Weights of a small mixture-of-experts language model, trained from scratch on English Wikipedia: 105M parameters.
Below are experts of layer 5 (counted from 0) of a mixture-of-experts language model. Rows are named router (the router's row for the expert), up (a neuron's input weights, with its number) and show model dimensions 384-447. Each number is 128 + 32 x the weight over its row's rms, rounded and kept within 0 to 255. Numbers have three digits each.
After each expert's rows: a language model's description of what the expert responds to. This comes from a sample of Wikipedia text that the model never trained on.

# expert 12
router:105138112132119139134160098110107104143183110089090143143105097078075176127106177144101161071100105150142176134131112119105079077146128122092142102140175122111143114125116100079128101173082105
up0:089131095127053130133130117107098165111122117120111170172138112121164131057118097113131141154163116161101080086115165110102154111159112154109178137155158200111139108178090156197110141204115155
up1:106105141145139179168079109131108126151165147110102123149109092098105141121061138078149139110152136122084153109083123159111122163142089167074068096107075135129164101170090076169129162123156114
up2:176116168142114093145124140126211086175086128152122114136116108177050129145187132208177121071132129166162155109108139149134173138083106101106094094150168142045146146080046159143114159146132161
up3:163121114120160194152059129096133138184171172061132078111171127101120143096138125128138104082131122125153161133136132151205179090111120103127121128137125153133157066128166111107134130181162086
up4:116150092079071101090172090167155203168132123083120114183189145137106114174161116136076152161131166147158159150130192149123101094149084123112143155181166116216110114093159155170130080090125129
up5:082086170134028156194128120179128113127147112108123187151098108085140195104138144192112117132151046129108160116163110145077141107101101111126117129129096137107122089133126162130115109148081110
up6:167132135115165128177089107106099094130146086058129142107106096150112131136111156135131129151128136139143151101077099151168089206133097153154075148149110132108061110102117141101126126168145110
up7:117158098060145135165124161176106138129130136113123068134162051134089113134166164077126156145137158056112100153144119086097079143123111088108120135160142153168159100139135129137155143201163102
up8:128163090168126152098175135174197167199099099095142126136121172177115136159096145107073122111123150121164149127109152162125121129116113122106126124127201112104062134157147177087099125230094186
up9:143107154126147124116142108180112163147173147087160081088145103120097143141104114171162151104095194115145075124166162105098139179156099136142166203108085154111155099081124106185186160122143136
up10:072152055170097164140117073116188082101107097130125090129104181148101117143124085079146076095106107124126081154159140135154165176153099088125092170099080114134173168128109060147135135148123135
up11:148118124133080146135087095135173140120148170158157095145135007130210096153115121125116131108133102066193195099146174135150135136063121184126103124128158147169129170079159166121124119122167106
up12:103141143089105147160110160100144095128139080153146116142139118096114119118041107163147127165132055099178173091103162149097079191151098114102114096148074101126131135122142135150167154113088148
up13:099123129128113123161111159154115106124128106148129170147173124120078148123121157133101162156103112101118227190185116091121210102118179171106105144173132155128148161066179127070115131143132156
up14:095131199085077111149121106160077125131169132106109069148088108139051111130195169119120064093133096177160137091111158144098183128126108201137112101090134140106181136172101101101147103146068138
It responds to: Institutional nouns. Nouns for organizations, events and fields, e.g. Award, Stadium, education, team, culture; also possessive apostrophes and middle pieces like "ust" in industries.

# expert 56
router:078136149133090202209110093159121107123155111151144154109101153133147180102096128100221099169151164144160145045143149159091151104129099084142125135120129067123136152138209066067147104114091169
up0:080176102111150063153185093122081149111106071145033148142099142148135145166164165119140139181179177127131121068168236131178145172136087176135132169071096162140125094106111061160079130168132111
up1:115144159142139083122056097148127126044155127098107198060120112115095111101119133094183153168162105136093100107138129184187128070122101120142097101088121132072140161106083138118132103161144127
up2:097174079145120118073126138168087142154062147158206152169077130094088158078151135128134182145206139103138130151136136119135113088140166098172138145129124179147103126082124082058116082144128156
up3:111186201103169093146117177137164111105089164169160101133175184132147070133107162187174155048149101141142158115155181124090151129065137166123066097112175088120108131161165158143065145111140083
up4:130149114119097196161113104140081121125119156128083143108092121136126125120119128165114130114181138105165101119108132150107132164127138148170073136201104119135209107106128150109115163118133117
up5:103101121160118175133098155151172184181123136119145119091111123102139097116210095156150140085082129104152120130174123123130124096178162134089166154127165078154125141100162050112077139068174124
up6:129153079122053131165147089134065117075171122120141106122139083200174166198145057159155127146106123095137153068152125171122150160092085105106144155211156132100151161095150108145173081140158144
up7:174126191117026109172098138192075111085111137124133181180098121129159158084155056124170143121141123089152109090132085083118092080105088127176109107153155132063156175136143171082112099134160110
up8:100182110081203185163103159188112178103146180141149153078122116128152150111144136121150150139146190157103119123067131116073098165087173057095095140132138109098140142104144127156072131148172185
up9:137137160153107151147065139161135111119129150090114164145098155070155128121091191106135134206101114162155178166083098152103117121145143143069143123126135085157108157124149125153098115145117170
up10:127158119099141127139083125139159149080156094179190131134104198103091131111139194118160057121154149077163145056138124104105111165069163122145105182169100124115165142148180130128160142164159145
up11:120140108101132180157089129174075108153113123143114133108078119075114124124150095158152137148117154128081081033087123152104113111139150125143089077084071112172120056092095189098105157115146158
up12:117156156130166198178129127143121119121156143140112166171111170147181111123139117108187095129165149090098104178132113142150165083112157107152130152205130155092144128160119101139130122122139104
up13:132136139125094145124083108138083159105143164143109122112135126148179141106121158107134091128128121107193143174133153121140135062151108130158159113142148124085132141134190138136144128175114164
up14:125101103048150105170161144142112222100116014112097107136062109139071131113112140133145089181125164147119152104107110187132177110131118107143151129130132073100104099086100143083158110102123128
It responds to: Quantifiers and determiners. Quantity and selection words starting noun phrases after a comma or preposition, such as both, several, various, certain, many, among.

# expert 36
router:141085071113098088118164087116118139132077109092148115135101153146108077139097189187145146144103089133112114140115109112117189106092075058101138127136124069134129081151157150149088126144147083
up0:123109139117117152089122134106167129178157139126149133151076101110106139149129148089162110136105118107099114091157154092129155155174139140139121147142155192138110104124176070134155140132140173
up1:116097079121159082127120119108120172175097090123128132143113167089105093134054092112110155091160122119163105115065131196122101132079151180140079148139076096131115096150141122169112146100158157
up2:090092180118119096164131072134056123123124106134194108175153156117142147136158046152144099108068159166199153118097129126191143164154107150160099174138174118087148120111126147127116171179146151
up3:157079149126171118156138091113114115123066160155160144107090144146164122128051171175123155186114012163153176112112130138177134145149120113112044108152077129145126100118099108117119161165168116
up4:119163132165078157100057087166076171127092120087131088143188103109079138133119085119202137078077118157173027164100158137139160122118122132132124134116106154104150080130111198113109190164162117
up5:134090105154133113143169146112114149187122116120081107130128096092106113108109137110127108150152106127132147131111167128182209100170083155150121135144105114140174117117166136082135139184139080
up6:169109109077117087197038141082106136139113112108112144182182123061111148148167139156105110126132146125102096098176159156074159131104169145118091146126121086143121124151150132158106136065133145
up7:140105149138155181152111076149129159115121152159122091096111157162134152092131177168102123087085214143090174083096154153115103093139156088079189072107139114144081089163076118096139128075129132
up8:102172120095103123147168135108102152100204117120109133139127120123082078130105143168161157141196205123126100143109115139157087150115143162095113160203168124122147169147114155134085145153203123
up9:128092149164120142086151095127194098152053111117095155133165146146161147133172126112113151134097101119126148072116043152139139086136083141116153156197182144125122084132125170155131087139130096
up10:109194151085056116097128161101140092093147133098076101138119155105115146148149124154182135117142117100090162100155147155205094138064115133157128174100159119154126088120054187108104133162117120
up11:114123083147122141098085118143139130185165096138162091135167132123131105085088159124039149136074146101108111107134177054124168123128149141100129203145155117101107160117181117131095126131151088
up12:163171089046159080154127128102124179159134095086084149114111122173142089087176095118088057147078147112076141151141097107136199109121149098119154071147087102169133130163142118128091146122066123
up13:136159152086113129064054124128108100136123126108045154072122089125173104113129102131110156146146156098151120110173070152160164115110112117096176185156119200132151177073143067137080094160101110
up14:092123122084100133096091127068066168137126161042103159114119109096140138120099105170167141105131074169158109139141115109088159130088160133145108115116124074173155164113182134136181150123115150
It responds to: Prepositions and linkers. Prepositions and infinitive "to" introducing a phrase, e.g. to, for, with, by, between, including, against, usually before "the" or "a".

# expert 39
router:013131083151150106108137159091139109091130166070119160167090109140077119145100145119138130173085132160135088161131162108119075067067148174121132090093114167107107100087090112108156120130130112
up15:078181167142135136141120227100148102100160079126115139134100145133076174145172130126125100119127095136128019143160130175157143171172118121078087106123156061085167142128138138120049135127194123
up16:067165117147174131133121188102066182071100113056191110167112128127076167117220125088125158165112147138124115130112162072143126089131113175090118137167181145150141173108138112126129100152147119
up17:136126091190123107142192168091122151081131147150116066143140113104081104099141133071125138124125136123111057135207125174136176074102141192095127135191099145151179085154127135059098163132119135
up18:080140108117137112147064128113106093101195073104119230123120158122163156096137122135186108138129146143100163160102092128102145127125122171104157153098071097075113087152126149124157085130093077
up19:123123061133169103143170126106175062093168140139157068124127066093085100126129141101163125126109108134115133143108162132108101090143167123132077159105121135162125112142096120207123061119159153
up20:105116130152100166179094149104139147122144165104103166161137120137104124125122158121109077183108119113143117157122114127124138161102126107131107135104139142137099066136151147118141082140119161
up21:176109153163132146113178074084149123071047192098131073136097139118130084076128202166109139142177104131182132163128152158136143096115118052098098099140121198124129148098119179164123101079151121
up22:105093089072145145148167135080138132062146128120134169130115083115189124059053184088111119164146117109139181059097131136172075122182124104183111147090181130107043083121152172148171154129139097
up23:067128146148161090124158103130136148094173048103162178170104127091145189115085151058080103120134164155137131160110071107120086084121073134120084150177134159162106136121125159155088182120114128
up24:049135144165155117128076159099110069086096097114109145147119155143164141066088154164095106177145168079156134140139141107089086164153131116087116128135173118151168090107150107158106066094113137
up25:150082127080138157139099129043093097159146124151144150127092195101115091109143154149092109103154081130176107118134117144078131132153167171188112140086181096161142120112137184070073100103145144
up26:149106155133121146164097138130129124143135170154029088153116108123112117094082155123112119121113121179097090059171137144111168089072091139120134141132184140161167076118084101126124105120170148
up27:068039079139123118142121159121146103075136110088116127088104180111128128113080104097117132145118101143104120115189136076147102176130124129141108095098089090085121148091228189101183133158101174
up28:130156144108169156124154174103110163103140136105102199189115163123113116105089125138174102133095149144073187092112109126136169158101103109113143120131136153153130078066178155160114137163128105
up29:109138117116091144200132162118178068153143108088049158157060175123111082169127173117140114142094105163077082170094058141144112122174137184121123108128100108094102085128110100134090111085114097
It responds to: Digits and years. Digits, number pieces and year tokens in tables, statistics and dates, such as 2008, 1,83-0, 8.73.

# expert 31
router:147144143110169174172140181095120176129151097124176136074134022173139057181155114121100172119118079143165078100079140100168173111123171110159117098140086124147145160114145140130095131135148129
up0:118205158142145207148119164143148125130154124138160095190134130053143129186147153122140107159138121161123106083164133130097092103116114122094074126114115111102127151136096129115158114065176113
up1:115162111115132121147127142145131118130165141129118138090153105110130144185122108038075126107131194093156111100162137144096113115124148117102135188148123108124160123119129136164121119129037109
up2:156198126151113107133095099070097164147121087110120098128079088154068109162159100106123130154192098114128127133127138133157133097150094069155108095112160098237154123101158150156110150131146127
up3:107183104114090145171067106156178133111170117189178123164140150137062174125062136063161168124153055123181170160093066078109123149099127130086122117136119126134177135074142116082152169146095138
up4:066081149097120112183088185129166144126138095120120122100142146084146118167113116112156103122120151111114138096105077157132166087120154115130116169117131127098188147039135173120073174095123179
up5:117142114134039096084118144135099130134119137115129129128125105132145164110126113127130110116143113105128157169170109154117097125145098132148102066058040132078090123196141094164118119092083150
up6:119139163144124115063125167154199130079092103185136103089096118106151105149136126109110113087179120201146100114168114142050193111143164147136132114144141159106146124134146151145088106135136075
up7:077169109182043144163152164099096124124061144119160093161139131072139140174136099199109134189127087130087128096136072134172156135082100151135072128099111063101117120141136080056122118159108162
up8:175079211130191143098108213177140137147151130176146148094159119159177139086103153152120068155125144105107118145124094049125098079088217064083120203162112145125140154143195118128160105152156114
up9:127181151129140164141123180107165201112105184174167121164117148164083153132179129116163150111135125138109085150161121128084151179121155076148095158097054181139102132126082111167116121114137121
up10:155172154081099061141115135089124145093133122122133162115135094090108110159149138124121108133160103167150111099102161078111085098128143180115120120153096120139133127126093192145078134090199167
up11:160149102116094145125106101152132087084067108126158113111062081088123103155129098084095142160148142111135068094079141131121164151091115125081109132071123142121097170152145180077118190165123121
up12:107116098091159141177086124155122122112233145081156197157114071106040159068119090130114123126164143153102099090135141127137151089168094139132123115160087087129065123086133125105138141110154159
up13:158162151158153112087151096141166106097114094149184141131091096119152067113151074120183085141203085134144092117150082128072155142114089094157131113123120144065128139123119127192116112058145172
up14:048131068124114115185138166136166104140141127160075144135128106136111111134133118142070133128113188130122094093104113128120168093110110096154123124202115129088099176117152134043100071126102137
It responds to: Numbers and have. Small digits in table cells and stats lists after a pipe or semicolon, plus the verbs has, had, have, e.g. | 26.0%, who has.

# expert 55
router:086081135123134137128149109141146149105146217139162118131125093122083136131140204197129173139148133117120102158144129082162146096150162189130125085130124134095111126106100085115125129093106111
up0:149147148102149156156115106146176119189095084183157120187211160106149092125153146196169134117142103056141144172140104126100178151123115103136087139163053129073125111065088109146125113177119131
up1:148070179111182126166181105138131147160118088106121052081149093132121142142105154191100166128135161073151122133171121132223171104151148101140117161174112182090113098129138120143111118129129134
up2:157087121116064113149082137156143140116116099148145092096087178168179082151121108103140109159106134076146166172142121152224160052146145147189103148086166103106128087151109128123151120115132104
up3:060150163107081079156086096119126118146172133127125121161099130133121077174142148153160143101134120077097138142109158148136166111094129116158118150151090131177173069118079159167127131147160117
up4:156119154145132108110095189181128165088161175178174103138105130079132091101131133122149169141122133118113121166115149106056045121175134143193134083107144170162093111103136094177143068134124164
up5:162124172122093133110131130125104139213121130129118126148191223145097155101101130097156088081128113100098170128094126122145178155167062184138096143109153090146113168107119105128142104156184104
up6:169128109083115121153127097068153104117126143130124083108081212143212208153159111193162086118176119088176186130234133152126141176144157134134147176106097108116121118131148161193133120097162150
up7:143071124113112166194132139120109116093174111107121103071140122127105121150111119160143085171098147123172109091149172151156134120166169077145086123122133154065124168211106111152133146122149134
up8:082083148154131126118127158117157127118152145111148104186125148158108132124151121110140083117125173129179190177136174175121121101182153180178125158093112122191106114148118084150162176106098079
up9:116097139155100176123132126121122098206192117175098120128117155153161130104122124152107169150152108111108090115111117132108089168102178095168085096165153142090172079107094109159107169126129104
up10:113130124134167134137148096208144145187155081067067137146244113065145117144081087136069136077144117190111110150222114182131111103121138190116137099143102125122103160135097151118183163151121121
up11:140181124135129134123157143097167127149159176097150156140143096095175117145113163145124208165105140165189106147117111157158125117171110142134108118135112106125176123128105116139069106133162136
up12:137126117129117144102133127081152153146123159084162110178152129154214116123117163090158107065180121159170140187163151116131110107098139143141139147167134163122102102066125117159105093133127064
up13:094121172169103152072144123126118091173123135127171101144124104089133075090135167147119172112149073125115151139129137147127173117157098144151127049151146146193132144100116124168152088159144055
up14:092148127154156126188091139093137144136115086117179124118199115133096126153084164132101146163164172065146128077138064134118155080146110184144126122172128143138128129132151110154101128125135138
It responds to: Possessed or object nouns. Nouns after the or a possessive, plus object pronouns them, him, e.g. his friend, her childhood, the same, own father.

# expert 7
router:101074050139115046123148111113147166119118184127134114135114132187114123162042227122173139155053088170141111130150132082114083102133168140141167114100136142104135093138110089090100123132105093
up0:132099115181087089119069106083157101129152174162107128094173120128168123093157219090145139110118090112080142103102166221140124087190132107100139118109144179193104137204127129131183129155118140
up1:133146112156095106143135195125170148100137147115130104084096137124125125093097159075062141122155110112083134068193134086136116105105158105130125075147157154123147129136125128106076124150140110
up2:137087134158101137130186184101174213121048136170118105155122117112115071154157180139131121143126052094128159154098087092136102095121111175147071114184162131130082120130148115101100083157083090
up3:110139105145099105112122152062122094165103132158160219144147112141125177166130217120095164080150124155123108110161075109144100091096130092157146095186078139116152121130119099102143171150127121
up4:149147089070096087121107128168160123170099087083130122086144114123137131070125135136082122141105102137143093115129134187160094067111103115167123115155148150162127195117188098119123088085127145
up5:152101118128134109132120092143117130110111140089111108158079125125133103107127179156082164135115104157123158092125141059139130111112149115159105118171099070055185158134151116182166198134143144
up6:143105099139108132139138128106122088111180082157182144174120074105167096142126147083123158154070118150134129113111142198089144140111156056177130167170094176170094150168126190177145096147136080
up7:182108117135123137171088127164135123165112093169139119105098149139157136130108156152153129144150102104156109126172133132169102092096110124122183110125104147113149059186120107130131113122126152
up8:126114103163141111148164199124124145141141151176147078164103144128189144088074160135102148110170040175112127218113109129097136153132127142129066129175185095124117119172103146173114107154119112
up9:184130096151157155153148157117125100144143082156100125178141107118134123117124059209164130107090103143159172086066143140191102064097114144165097097163131126158175162158157124211151082156139139
up10:114086098169095174095052108124097113111082097074139164160091107102115090125172199161089158115164154079165137109120141162137104161147144120107188172097170113122132070127091107137149145124112137
up11:135082134111055081096099121117175117124143128124111152158105143172143059145154163167093110158169151174116142127103108183151122153122141136166121094108099101101155136104116130109109171170069080
up12:168100083133144113093180121099185121088132154161080122098144144109120137130105143091144147134107121129106112122081149161112159177149171153131070218135146159142144132138176167156110101126127121
up13:112123103098153112154137178097136177128132126117075095082129179135157136090133177139162097165160097155081151132141125154127146127177087063096094139135116114133110095143110081130093131148149138
up14:175156059119109101136140155138193211123108132151097136101112150138223100146141099145151099097150122076025110139119124124110109086151093167146138167157127145123117036155178101135066173143146133
It responds to: Function words, clause links. Function words that start a phrase or clause after a verb or noun: to, as, that, which, who, when, because, e.g. started to, listed as.

# expert 26
router:075123108138191091121115133103104072110129209160108140171121086190094114158117154119102183140066113105103089136099145073110101120125190153081156103067136148158154145084079087090147145107124141
up0:120165125143189080149117100141125108121142103098172083160074117149098088135160149097125232113165148136119096115139105137107133062147109159109176137159154133105121103103073023157120171133157086
up1:147168123122100153134073092171134151139148086119124129140175069125060105129114169167156093140074149088154082078167140145125132138119119139080134116157125201159176126084127132103141129107140130
up2:148055169142161100124175123139095105139128086081152130071081083177158085120089160133124078204119135190121053103125122080110158185145136112148121156140193191119112136149114107126138153092192141
up3:127110087157100134145162149099157105193173145146082130161158174205081127179092117118170170089143163146091103143109106116074147050107140141085095144097155169072142160165160116117155114131176090
up4:131135075096092123129118157141144044117151113144049092124065141162127081142157187087202131110132054130130136206110135128171130128122116113145079225102138072105110171141093121160078126117094120
up5:139140147139107104130148112099112124112090056163090106102152125091112108107174195175130114168117143122173113130121122140114164115092139056105147135153121087153130089134160109102153106116142106
up6:122126210119168168134145162117182161142131095134098145122140155146159159157094120097200093099179167160158127166180094110111081104096090119087120216136117193114124202117186158075106102119130103
up7:095121147035148171177123142141118097144119105130137170163106154114115133088104166201083094095127105124132099123152126098042180147186096210172091159145129066087182092113107087116112108165152103
up8:070167073115132106176089145093182111104186097089146085140148103151103116107131110102136124076158184109125124111232147122133138098137137096122163147148182198045110105095090111147168123130176123
up9:128061180120186150093104108143131084140136103131152165112061123146149103103158168147118101122137129107109116154163173143115125205123160166180089172137158130134127155108105172186133116117138141
up10:098063134121113126143138148144119090086108106129150219140078229110141111180110134131051158140197154141150160121098155145168113123100139131131129113135167149158154053145119146152144133114136141
up11:138173127162115125104082177127121056186117113146095094130139123113095118125196118207135181121162097189144116092082140129085163095123117150141134153101155150132144169129127099074167078121153136
up12:131162122142162148194162172150096152173118151071166176094094143142118130134102122098139108154103116124091094112139115109167125161122166196051105157111115176109173092167192070112126182130161142
up13:116169117137155072032125069156086122146121126077121153094116111110119085132181120084118061131099146105139181078079086151107101147127150092100118110091157108105107160106116180106195175136141106
up14:135142104113120171153095142132185126155134146157138106093157139083068140172082180180124147129143141149156164100132104126098150100126113155160145120182094151118215114102146132055211136120153177
It responds to: Numbers in dates, coordinates. Number tokens in dates, years, coordinates and table figures, such as 18 in (1898), December 4, 45.267°N 26.

# expert 48
router:125127151165127121134124163176125162137164158196146175158129143182156114114149149104090071099174124100124097102172134219133133090146132075130117151131118186081147149089160139098130142103112138
up0:136160145122113143132093106116145109101096152095102091068187157147088176092126131061078161106127092119136135104116113157192154162115142094105160126146126104114101111136150071160150161104156154
up1:132141148194078110118059150172196122135114121130164158170151137108130116132172104116121076039138110127107077157154078129120107098153114114106186158129117171255144065116156079195160083140136132
up2:050174129143151122106126108140192124184213122186117154158118143141144098095055097093135107114102120123139128127160122121092115124151128134092093083134190118114115165123126121112118095100169117
up3:107124138180137155127098117147138136151178136148151152112130159158097143108155158133101130138096137079158154209129095115139125116169092154100111145140150113126160135123117124145150122138123171
up4:121126171101218078171073154141133115183113153139151178109096143124162105149140083131115162145108095150122156128204140195052126132174180115120129101094133118151123148089075161148105151174133043
up5:114145166090186165071141100089129159142148122125129117124153109173066118164117139123097076069180146180096143138169094153165107163140142126144165128079115114141133123159112152121123157102147077
up6:130156146157132135155126103152121128115230160133151079168111130135142146138124099125175094152183142073148166118143157116102195047141163102130108125112125134112081143150121140099177139146101093
up7:133155133111119084121126138111148193129094103113139124138124138077093131108169113131112138084110110087128130105172129120111079127112203071153147112138126179123159095118179127187153148155132140
up8:095161191166134105142111132152138145105112132185131171123191138106158184074098086131126114121197141113139118062106139096115127208131168142095157123106111119082120098115108113126163144093074131
up9:109133106135133064129177142162146148139170137167128160129123162190169149164120206095132084123115128089091136158176138108146155162112112107094129139129068140089148107153181151135155119138117135
up10:136159152157134118125116157122114168142109080098098136104150121105102090107176128117100138134168131118121126161130143163119124120060186082104137125167123108113199124156178117103138143107123121
up11:100068102101133142153109182139136160127139131150119162114136170142170087152144096113094111082121115081143131091118125164091147110139161111144051167155156165070115160114115130157167145132082139
up12:102145067076117101136122155145139157085086092138168147129159170164129093131123097125110102127136079075098089152143124155071120153146114119135099146099101095107165131116142082091109112091078154
up13:114135138220125079090121161150138164149181170143117180140123145156159117077145074143101131169139140138147093143142124212111146095150109129096109140104155158132188151120157126136109178130074097
up14:082129150120152125130116131144122147131119163107140170141161121147092129094177091117128108133175155113150139115104179154147066108138197117104143147166142091103138142154141041145120124141139127
It responds to: Determiners and ordinals. Determiners and ordinals after "the" or "in", e.g. each, same, first, last, this, those; also "Neither" and en dashes in ranges.

# expert 19
router:151092074120099129157179128118135103171157173073065139152176070129177138084106118167158137104169155053148148126070154195081091111126131165190084141109102108149152174119130070140126117112144121
up0:114121131128136137107083125144083161143136100090171131131115091131131120121182139152130103106152131096150141159135047131106058157069146134103083181140190152183175107173099077156093160110101170
up1:099161116102162171106128105171147098105137135094156097196145103121170159161174089175111082144152140101129139123123136127165127126169177179103087149118143141171164155119062169072105123099196178
up2:089114094089148145104114122135169098123160200190109127135104154113127078139100119071147194185104124054074136146127128131177130173108125160164136152120104129076163085119119127036171110128179124
up3:121116122194041135111131154131133163156160130184173123130108111135115144097105077160158148086060100180173130058130126181159175137110151113069118173089127084098115120146068130128111098138108099
up4:136096139116184065087116128126122094114155087090084065111136087126163170077115107167188138112159092149102175157139120168117151138180151116114104091149146063132110133103122102096164148143126105
up5:093212164184151103144180177111173109079102126090091087122158087099155090132164191156188137081116131142163130135122129143133195095109176100206077149040151087084121129151148113146125103128140138
up6:123096174092132100153143125105095114124173097162145128161109133152112161133168125110167037107106123145127113128121105169159193107164119128163088141189079154101121100173104085089100118135207130
up7:114110111181173081152124192144124087136155124095142081092162088092154086131122103127136157158168129113143083124102103127105130147174136062156103110195116110132088166120107145140118122218212118
up8:161129044112103113165202174091127132175163153135117155191145079092213152092115119131095134151181058102162156109125171086088089093159157188230089146107115113139112128169117161127080063097174107
up9:172163084130107122130177104164135085111159158115150109143144102142163174120082157140092110112138147145111155145148145141118115171133217140143082144121169130158104081079137133076110147132150120
up10:100060091151128098125204167142105160127160153146041183137134120120099143148136155149082088121144168116139102187110122172074121166096112095123116140143137133109090134204115143127132102132152099
up11:149114136098095082126185146146148174147160149067166128133175126147140141127154142087127088136119108071166163027125148202114127091154123147143142136049058134121175167109188084191116139086137134
up12:136076050106155093184131172131150156086132101109169129084162094077106158133081095071084156139106137087120121229109119206154157041090091060196068158139106131134116133133130109126129139134154055
up13:112118107088134169166158137175134112141122142155149106161155162124231113150050130118085125166127087110104138124111086135105102111143132142158113102104132097185125189162146088155173123064150164
up14:128152144130112140175115136121167139120096141136154170085093041122099182184139134082149159097100211110114063109096091162175172105154119116081148091124085156076104150136201078156215108171154137
It responds to: Word-internal pieces. Word pieces just after a consonant-initial start of a word, mostly ordinary English words, e.g. h-tt-ps, sw-ath-es, p-rim-itive, alco-ho-l.

# expert 45
router:114172116113037171114133095121071094100153094152164104098158087160144109115105155097118099141191125129117165123130124102161068111130140167140121137124158085133137131145125123151147187058057103
up0:122113142107112137149132106162163113082209133176150155183131131164162162096157144120191118124187137166115105134119160137100100063135202204111136133139143110163105138162090143145066141178133145
up1:097152089188104117130204121052147129159085113147112066120115117137105117129150168088099154110155135131150115138122141179049147171054092137103125104136128170164119132119144125178118072102116069
up2:162121085135087160106113118121146160101096180144117139093072154131095101104102142088136125164206108160142131119050094181154128099138107066098152081125127120135121082094130110112069146162071133
up3:087112116151125141154145126131124088125103147135134152107141050158142127098081084151172108099134100113144101128110130098128078173172136200134058170088086145156116169133115136184098058070098141
up4:100167106186168135122148142127148151193187156151070094155134151098121133098112120153113112096132096082076133098065154132099149132127087140103121187115163068132177094113148096150108182133113112
up5:110140112175097149139087085099130142072109143226158129128131102140150120109075155078119111156095082147117132148156181162104113146126088198062080171107122169081095113151115146172092130153127139
up6:161101151116136211157086084154175094136109144143148124174101133094130115154132147118100137152142048174107178087139155125090118139112203114153129102108106137136143111157140086110088166102125118
up7:159178110155129166133167116101187151137103100150117127170115160138104030165101115124049131202174142165130098160145131134120143098057132083146114104084147163121127095147104144102112134133092109
up8:057091142129124078080098122081160129156150140070088092175091095084187150110140178086033155094113104085099152109178114108139166106109083212041164167160174148191114013196141119131155141114103124
up9:104139104089126143158108054113118058067109153108099160102112116100101136107158134146035112156105083113154100159092080103098116185088152121144160123134065111152106121118164065146081108183131098
up10:160142088118124136115127181131144155127086157113102074139124141138095134146145158111145117155117155102176104172093188158148086150119095131134122156105115099098117092138106139120155101146023120
up11:066119056110117184162094062135170183143084135065134081123129122123134081132118117103142133169145130098147105138146092132125060131135099148125104108163143144092162141123113151116141142131105197
up12:141159177167131182109073107111165116128138159130122127143125109130149085063123145119090146157135142184174170105079122144101106147169151156142111168096098147129117101155163176134111122083103195
up13:143135127175133158120099170119077120132154135156126175102131153124122132107137207164160140138170069104073108135089136116152078089149125156123092127145175145130138135123161144157169072168148146
up14:147112110124123119130121144130160133068174130121142136112135163118093150079143244114129073205188148214150172091103118128050107127127154127111107142134170051135117169164124137147149144135129142
It responds to: Commas and articles. Commas closing clauses or appositives, articles a/an opening appositive noun phrases, and contrast words like while, but, although.

# expert 35
router:150104191170098087113054149126069106082174092177192156155107107142146116169173107170144157181123088123127149123158125147113095128101148113046101108095159101191161151117172133113156116109063124
up0:155141104118111146197148157131178210135174177164123135097136124093109073162131106139125153146165180111118094118100117122099140137100132141111140136144069119166141082081125110112116120062109128
up1:096099150183107128106077162164092092085102072200132156179130120150142082132140115150157135072144087108171113152141099137201119036155138108151132065074098112145127127076177155135108119097118083
up2:148052070123093168096121125145172169105161184130038157130129097141124109084220144136093133090137090154148073117112116127106129075134124093134108173128116093118136156193128203155076128118084097
up3:115140175140137118178160133170139122170112132149110094145125094094193159157132078090090147161177078098167186137134094130099117142148106094148153104147128177175089115152125124158109132113162139
up4:130114140165104126175132097169122131096086134097158078095069076168121017124159199137136150125130140149106155170143168177132111132142178112113080134124169072121175148126126163124182148128050118
up5:171118145155155129158108113090181115097087106165138128110118190111085094118136110142150145116152110137223117165108061126112109134127112130097076090150157158106173115136132128158137099097189157
up6:174118110118075137112172188114074146115157116143116115160107095111107174122141113093096164093139116159120186149135131162111067127119117107107121113170096087159141186106138164078088125106107124
up7:124063118131137153173148077159144150147128153142086131092115162114201101158154159173167114153154123122105100127146107107118128115112089097205115188110156122087147129160079079114128088147109117
up8:139132140172161136113119120112139151106168123142131104114128109123157101151132144081120166099097106178142091061128175178174160137090102159147112101113124126124123132146123074134127071166142115
up9:159087132174143077124030147096126122055114098163128139216117152115186127138094071143062137168150147128123133191163131168172152097129167102116091068102154110201128138073143155040029108115109118
up10:141142120160137109119074118158091091157140123152123144125148088091117096135189115158099096126156119164049097143077089096132119155106130145080127130149164138157141157115079133112175149124084158
up11:102065157102155108138145187121069152137133110108137113149138130108157174105077067154071170128116168097090118142145160208163114108156148135080098114132130078099144107130163166125110134142076084
up12:081090073139094104179153078110132121110126148132073146138045080157144070146060081158100160137162108157127116174125103099135087105154124117122101140099126138147100119140130129122143136125118074
up13:149152140160174134124125105131143119145090101170179131083122142112157054126079104072128103092113083142170115143128146151162099080117118126087109157138129182135178138153142082070164121152207093
up14:126110141107139074063135151143089134119183126134151107114164093102165111118176151103116184157154154111107155073131158213156084087087194089126142128162173124136126111052183201103150128101152138
It responds to: Digits and word stems. Small numbers 4–10 after a space, and early stems of words after prefixes such as ill-eg-al, fingerpr-int, av-eraging.